config.toml
num_hidden_layers = 20
experts_per_token = 4
num_key_value_heads = 1
head_dim = 64
qk_norm = true
attn_scale = 0.125
init_std_o = 0.00339
init_std_down = 0.0024
learning_rate = 0.00849
final_lr_fraction = 0.0
batch_tokens = 131072
doc_mask = true
Below are experts of layer 3 (counted from 0) of a mixture-of-experts language model. Rows are named router (the router's row for the expert), gate (a neuron's input weights, with its number), up (a neuron's input weights, with its number), down (a neuron's output weights, with its number) and show model dimensions 320-383. Each number is 128 + 32 x the weight over its row's rms, rounded and kept within 0 to 255. Numbers have three digits each.
Before each expert's rows: "comes before" lists some tokens at least twice as common just after its tokens as in all text; "gets" lists some tokens that make up at least twice as much of what it gets as of all text. This comes from a sample of Wikipedia text that the model never trained on. Tokens count by the router's weight.

# expert 39
comes before: "0", "9", "8", "1", " |", "5"
gets: " (", "1", "2", "3", "4", "5"
router:122084157106159178104064213163099157104105170126165054103100143135138126112122150135155163115186114158111136092141158152103141142126058146073107123117152107083092122155100168058134130114128146
gate0:086116162147131121157109171162115114072158149106117123040118147109136159125138062153062125075167097124120125132130141135109201139080149162086090127159198145112167095145138102095116140149122091
up0:132144115135121080200116085125144122069103108160188119137134193038132119150099142099106185141062082113128099112103131128140122105173132113046107156184187127141132121154167131138126083191163124
down0:116120138169111080124112163149132102084143104091165121148165099117171102139097108153105174159100113141158069121102123126186093172101101084121126084195097084167107156153130096182167146127097118
gate1:127112076149151106175128115149153154105073119069115127057131113157095124084104200114071126114145133065128154133090130174139110150124164115127105143091144099143107136169083140132099140156132152
up1:142130170139100130097161106080097026136122154151129132153163148069099120140156137106147100160113099174092158107087136073136129152083107142162161127161151121095105129094208109125100120135167142
down1:177096177144097142118088107110092170124140138091068138148152099117070117131117187136147138149082146105151080087087129112054157122146112151155185114101088138103125175071103163134168145145143070
gate2:115137119109148126093216187150147103094107085170173127064230115080176159166103180136133147164127115133148107177078143153153136164160123103127124156156065144142136085123134163145155126108168163
up2:170132134119166128123184193103147143133103114140151143051227167066156160180115167124183164152117095109162074155053131154138112170135116119158131105112088128167133107123158125141140143115107182
down2:134117123076124116070136148095097121016075162159097146140172124102119083077116098179161198142146099101165093125114156140168175094107151100137174139086145126173091126101168119121108116080025131
gate3:121120146120165134153149112120119152101118150133142119152079090176182135147107093133027126107096136140096162133137140128102091113146163145104115118148133136089147132156139120116159097122119206
up3:181138154114104095172086144082113117143146129184117148159161166117068115159116122105157143165159083165098120129113146092120088136045098125103088089127154160140127131116090125125103102157143179
down3:087114127135125099116209146149132091113112125138087097134113122123103098124135121167155156113091101131095094114137120129071167115140179170106122145157097114126120095170125227103137129137114074
gate4:140136137109124121106167151107105184160113106085087164108162151133044162100113134143226076072139131141120137142162138090135088073147161115122079126168080107120069128137176153185156086131130168
up4:133189066138162099155187084136102205125109122094131142196196166142091153126132161167176091110030120149174146102134119089146068073116087142163068114145069096137122129162182122187123121140157232
down4:067134160062084156103107144121076117097122184091168119131114156154143134130137079154190125150139124168085150156113135162201119108162132167108051169058139087114119142098072084092185140113101125
gate5:042173092116113177167165152086126124195128145080077111095134129134126127114102097175097184125121084122130166090142136168124092141090115156091108088129121165100116219082143141107159105154165117
up5:088193112114161195185178123120155107182138140096072118084110147156136162138095067162127200133102102124113178102119140166119117126105135138075115107181133183127142204098095123113185145153132151
down5:111178162171128159127156153102082141121066129109078066105096110120093084128123115141136111084190130149157104118093094092113138131170104105080160126146075150123139151165135133109158160119101107
gate6:115099140116158166130132148116116140130143174171129124133087080153131167131172123151118081125056114116162120099156123139125179129161146174126163198103086169138118124094195139106104119158089141
up6:077127100132164179133168124104124226112158162141131138126170147111077104074099160156111171227164127140088100147140110109141145113139137116079095107181126067085105077131146136132098140102099107
down6:127090077187133140088096164162128111078126118149144183090093117184096097181095196194172122157132124133112114105133144156170123179114099118166065103145092154148149147118049089114144139085129133
gate7:089161152129117174131095096073133160143129085120125128121112174104129155099169212153175144100146218065127159100176100161103155152074120138115177104133179105098083156180117124143086166102138092
up7:128088160117082074133089127080144092184126141144144162198147152111119127137143129132133105159148161117103173110111130149138121112121136148133077175160123135130204194098105123061184137110178136
down7:090120115161119116103054109112116134073112164104131072095157140134157144098150130160090158150143111098097155122123134177135198171115063087073186096087099110083130132065123119116119168194122148
gate8:115176167110124168076093142149100084093067107127132088110122042134115136095096158102121133128128141153101069119124133106114132138115101120071204136150150168151106060187115148088091103109126153
up8:152149137112101197157144080100098129120178166096109108141127134179144121064153132131158186091137163181076118125181144147175133108116171156126218143164207159133146089104152124105122115131121216
down8:146183147143167106089107101163184142149150101166151134080206166066139119090142105090117104176168178139157133141104110111045113132133124109148122130070140139117126077099110166081104172178122154
gate9:180067121126147213164093143089109159126120147122120060144228132116162134181062130107136090138146123131192096111117102212118183152106131102153098111153122168134096098096119130161157161133163142
up9:155111208104135122178060156115162124133136067102145079137199143117101136175115114127184090111188120161162080120116137135141179075101109109129125165134120210126146172157125171081190123111187109
down9:152142157015170171116093135111157131092134095175108081171154089156162108132128115130147112132071127134104066149084125169079100128140095063166157101186137156090147128157126095121171082155144152

# expert 38
comes before: "0", "9", "8", "1", "2", "7"
gets: "1", "0", "2", "9", "8", "3"
router:104157140076131108117129114145116125167114093105089146134151143120133157134158110087180169163122163206140115108134118098117114098112083147146129127130132095103130164172155171164181041136057133
gate0:219119110128116147138147094133077113120099130124112099195146154131151124073145123104150150132196117147170124145131144150118107132146107173209138087169122146122127158179103145163179101146108100
up0:063158143126113144132141115153127096090184096128145132055140103142091111180060134121131121105111099163138123103144130126116125184067157091097078118130126122130142151051171122161109160099147097
down0:089096146073110112082185173156027106164173143142123152089128138149126106149100160106151120133074139128100140084116125141053110137112121134110096145092120159103174148126119185134117167102114152
gate1:062139082134126096049197143134140084216094130083017143108133104111186165135135084115183126178178130087143121047133147120130129170124119130123137113130095163130094127112144114128137065098112197
up1:069115136115111113121187146123148072193107137086071126117107103092177129132117087149175133130207084138141123124138116137133114144098139122147122119135117150129102100122140122127159081078052204
down1:113183135020102175076151130137151124112112147105132186154130161064078173133169106166131105069145112209174149106088141140173131100124146115114140062143173164166155131145109102136127143127125135
gate2:114138104123161137061111077111112119144136162104175168090093201099120081133142157115121117110122148154119076145157146094119095148120154147160111063146203141103155080156164118107105118151084130
up2:125145059087133141118133052168127089116148132137151144137143148087184091099144171079131087090137144127183121174165139136134120103116151149183115145136162137116129096116144125134137156164102119
down2:127119100144120104133134111121189112111121163147089122109181148145111071117081151100135142153047132159191123111164160082127077111093050125168094140094145099139069097152134101087124090123114145
gate3:132116130107146138135136169109182111130053092098103171133128087090123142135159118064084128140206152149100117140134102076104111157137086099158071120128175105119102160110116139134127126166144126
up3:118125133108157119182107161166143153180126126105139107162122118134117125092118142125121091076132151156129139096126158075148172121159097115151105145165153130150072149115092112125132170179098133
down3:095110115114125149104140147159137096159130119107179140168119131107078144153100141094141077135179100133138114156126164122155164082155118107151176196153155109112065127127126134117102085105142158
gate4:105068154126089105142144063140085120109113105185167147109146128097082141176148125126124128172106129089111103065123155181135113144054109138135133142112156114122219080098155165121118123123174144
up4:201177134121113111138091153054105165121157117133113131124080169098129110130109117155126184071102123172140145166065145140108106125130129137060125137145115076150198136132164079141080198183158138
down4:139073110159136127139156140089106092150142113068137135118179102095047187190109166095087146120094208118111145146126120100076116098143199102142155108152076139068041119162109135076130153140122159
gate5:101092177121156113134116176159155100167176177132103134147086126144164131163115075172166117146146175139106113103078127187123101110079127172156146145152160123133129150125163128137166058128100119
up5:141148123149096186158115075139135157142158098155080079176111163114158104172091122179088136185195122170134139101125121201135096116140123098149072083141104139112074086103140137145143120162115141
down5:171113134226116123107125140100088082044112086177157088173082079188067174142178102176095153116156165121061135100078097123059164145157132170155108167136145150094135106151081137137113128130130154
gate6:092144123146113134159186105142101117159199102131073113128153185107135147091161089154109085144131130122150085146098135113126202076198156148141071148127120116150153124170135152148163133127087136
up6:167123149149165181142094111147131151093141118149162125134136125198166177161110141110149162121119146141204114130108117102129137121085159120129073139118083180109229191103116101154120131175119136
down6:171136124161152124175140103156119157161131164171074078149112116154146129120092115176173175096077128067128183111105139180136130169166144121113106105079111142114123150180106207136118160070067107
gate7:113144101120151097131129134156128109124140167092115135090124114118081130036095076136134082133134192090090125114074115115146148156152132139118103118181094191138182123094135094152135201148142081
up7:131157118126076132137130152095140106136138123095148121100109152139084162132153069099128144135094150142079170156133134118106134086124087136121070088169099184115139184135130142211169151125116146
down7:152073122108101099110187121144169107142090092113121085112159191131155110109163100143124118091125140124156185141177135119138103153100059096122091113148129123138141171151091097164118127158102128
gate8:089139156103109142164235106115111165098132150096048205092084074147154156107167141129136079064103110145197128077082119124126131119153116129107177133157101119126075139144171110161095146126101168
up8:108121115132111134133174096160072106131183084190089115128076120098110137110158087214122177106173108174176123152064127131130114079146111115096111130101127130130059162115155136118093132123026152
down8:129138133164092073185180148100120153063105090101113209133071086109143173135129129146116179117145098119079097155102095124141124084107126160188120191109157068128154152138167147161112128086155112
gate9:098177084142102115168134127109132107155130133160050126104134097118206119122183112139081193144130165132165134057135140190131152193072101115112138113156162128117177089123092120153062148155148160
up9:137037109124152170128149103180167118111161158097154070147126132186110129157114127114106100148121100116151095152116125115134185112174112123160040102147109108122041110098150113108150146106113146
down9:119199137085159162083136101110121161130106084143139122126112136146116141119195139188092177148087144138109086125101141096124151151154146188128114149133137114149127123126176141145143154115085118

# expert 49
comes before: "9", "0", "8", "7", "5", "6"
gets: "1", "2", "9", "3", "4", "8"
router:101147125039099110096088096147107176135140130148150155133132127142132122151185081106128143136107178189120135082102186135116151100118095159078123125160144179117130136149129152102085109122088155
gate0:162143171116081127145158096139153081137161098120077118150159163127097112061096111078125138122167151167123089097130146132101125118104126104108095081125129124150107099123099147085118144196085130
up0:161108117128091104158158092156123063143105086144115121121124149127107094159097084115102183129171114147079123093104162138108121112124147122090100066165156121118129089090112125108087096164064133
down0:119084108124097123148160114097139153085180107126166138132133092125130132093179113112139152090110115118200138147137119150078090113138070091107126123142091151137084123145162116109071154134100118
gate1:082161169114124095152155152187127104152125133135137122160211146121175146184128138155121089185113135098123055082168151173128116091103153140103136115102118154122094140121134146128212184132131100
up1:063213129144143113160131152144156150196114099133119108086177115094158140129121131099143121153059138129122142112141111122135127103099107099134111120170124104140052155134143170140148098118159100
down1:129143166150095129129128144157117129189090141119144156098085115126134156140113120111171142139114112178104129163177144096182180072125092085124148119138102135162054131097118134180136153093104142
gate2:193149136131080198105143122093087126135086144131116148207127117149151159140121181068103103142142116080182087125093145109094126134092139108139159123058108181140139173139113145129146122132152105
up2:112184062123163127140136132129111131125150110142062105132122103122083112148133115122176126099132146106156148134150145160141151126199131135153112067161149144105048129135145145150092110129056099
down2:112135132105135210067146090126096189132122147106130162170133158170123053069087150102169178169113137117165132067125132078097089140103113164121164090088149155072180110150136135114137152054090123
gate3:099093148156150132116080100165144148084088094106155055048092132071126098132136100073108149175106108180073128041169126108136155133115132126123065111147113101139123126143103145126117141125090136
up3:164096157145142116141074077143121187102161089109114107092140151103074142145095124097152198162086143096152108113098105116132204134133154123153135116189078093106088156148112122152122145115142118
down3:134095083134098156119107115142147145131128141081092188089084156135139077113105172173137146143133071125104147164232140098120170113110076119230151139225162115129127180160096135116091123162112100
gate4:120079120149085096164112098133083166101191155134086136091158108137119120117093050178092133100113106122143115100125119103153120121159153132181129152122090171107119056131177164082121169100137103
up4:086153165114123149125042133144136186072129091072097123127129127115120111108168112117138134135182142114106140102119114158140148120115138100098121116095119097119159170143137127119089132154195101
down4:129099105117134138108097104093103162147137082072090042169095114085130240158141160135119147156107133139101125171117079135146138118063180151151135156102164104087122089132158158144119093116140114
gate5:208185062107173101061132127073154122120154099153092104138092104194111179150109159085118116110086135147183140189123110119116113103160145187091098121170123139097152192176085121076122132111094147
up5:141161103116150104145137105120136155147094133138198112104137118153116108199106099108120178156130179166182058141144163117126107111123084122098143115142101104112098111155120134083134163132131142
down5:128102092111163170100105085137104131069194126115054109113141173115175158073125111171124123045111170104061164115111114128193152117144097185096128097154093100103125089065111177159150159116185115
gate6:155086198100154128101171100116182129155123099131136068121184082119126122072147094095144123123078090150117109154140162129148170093125147095074137131138104087177162169134128117209113108093147119
up6:151123093130145110155132116141115092134156123143131181105086151127132147166104127151148091090184123087136152065102108137114067165092100150157047169115131157113167128140138155077103179105137135
down6:147121091229138117063114095167168143102115128131138159172140103121153118129142149196126104096221191135106135127093131155125171126129211137154130127137139144115158165153081165144142170140164130
gate7:109147172132175093126140122133104130094127158109127129132097150113099130102137158153122133080153062113164116120130144044122125125095188143160130088164085121123136112141123089161043123158105145
up7:141148104137128115167149175135143108123115095136080096093196113174152136099106175158088133137109035162159164166145085137140126088170092109158126177158157121116179135111155126133156179111154122
down7:143123118146172137163166141103069149124090132104126116117118111107136099154059190097107162148146088083148149144133137083129125124115096159111138159139129155151148106140182091158194158169142132
gate8:145117117115204128093099083144153143165233152153103148116144092153145109132104115138144198136126150127120151114167140147148086066153161151155108163174145130102199177144136110131149137113101161
up8:129153143114075110196166155092103133108082116113181114079101157121148137132146155138116066109114114141115142153100100042141137165145133099085125087085095135093122076150132123122110149151149066
down8:135149134228162136109130147135176147129148137141109073115054101075150131098100145128105092111149070103123174101162052116081148135165154096153148084123167152123203082110117193148167088111131121
gate9:123133076095123168088183089161092119046079119102108132160052164206142148143126125154145119139134113121086118090093103148151123082155154105138061186104095130137132178064130133185116121179194109
up9:176109092109164132131114104111104151110101129180122190206179168082103135182152087085110108138122175125143211085147093157107129114082133113087108151131160125147079105146079109184108126130108161
down9:096097120153142092123148123079182143092162130122118059138170186115104184133190126090113083135120095096098152084157128086093132102100111112150138127068113169161085113092163111122165139151129144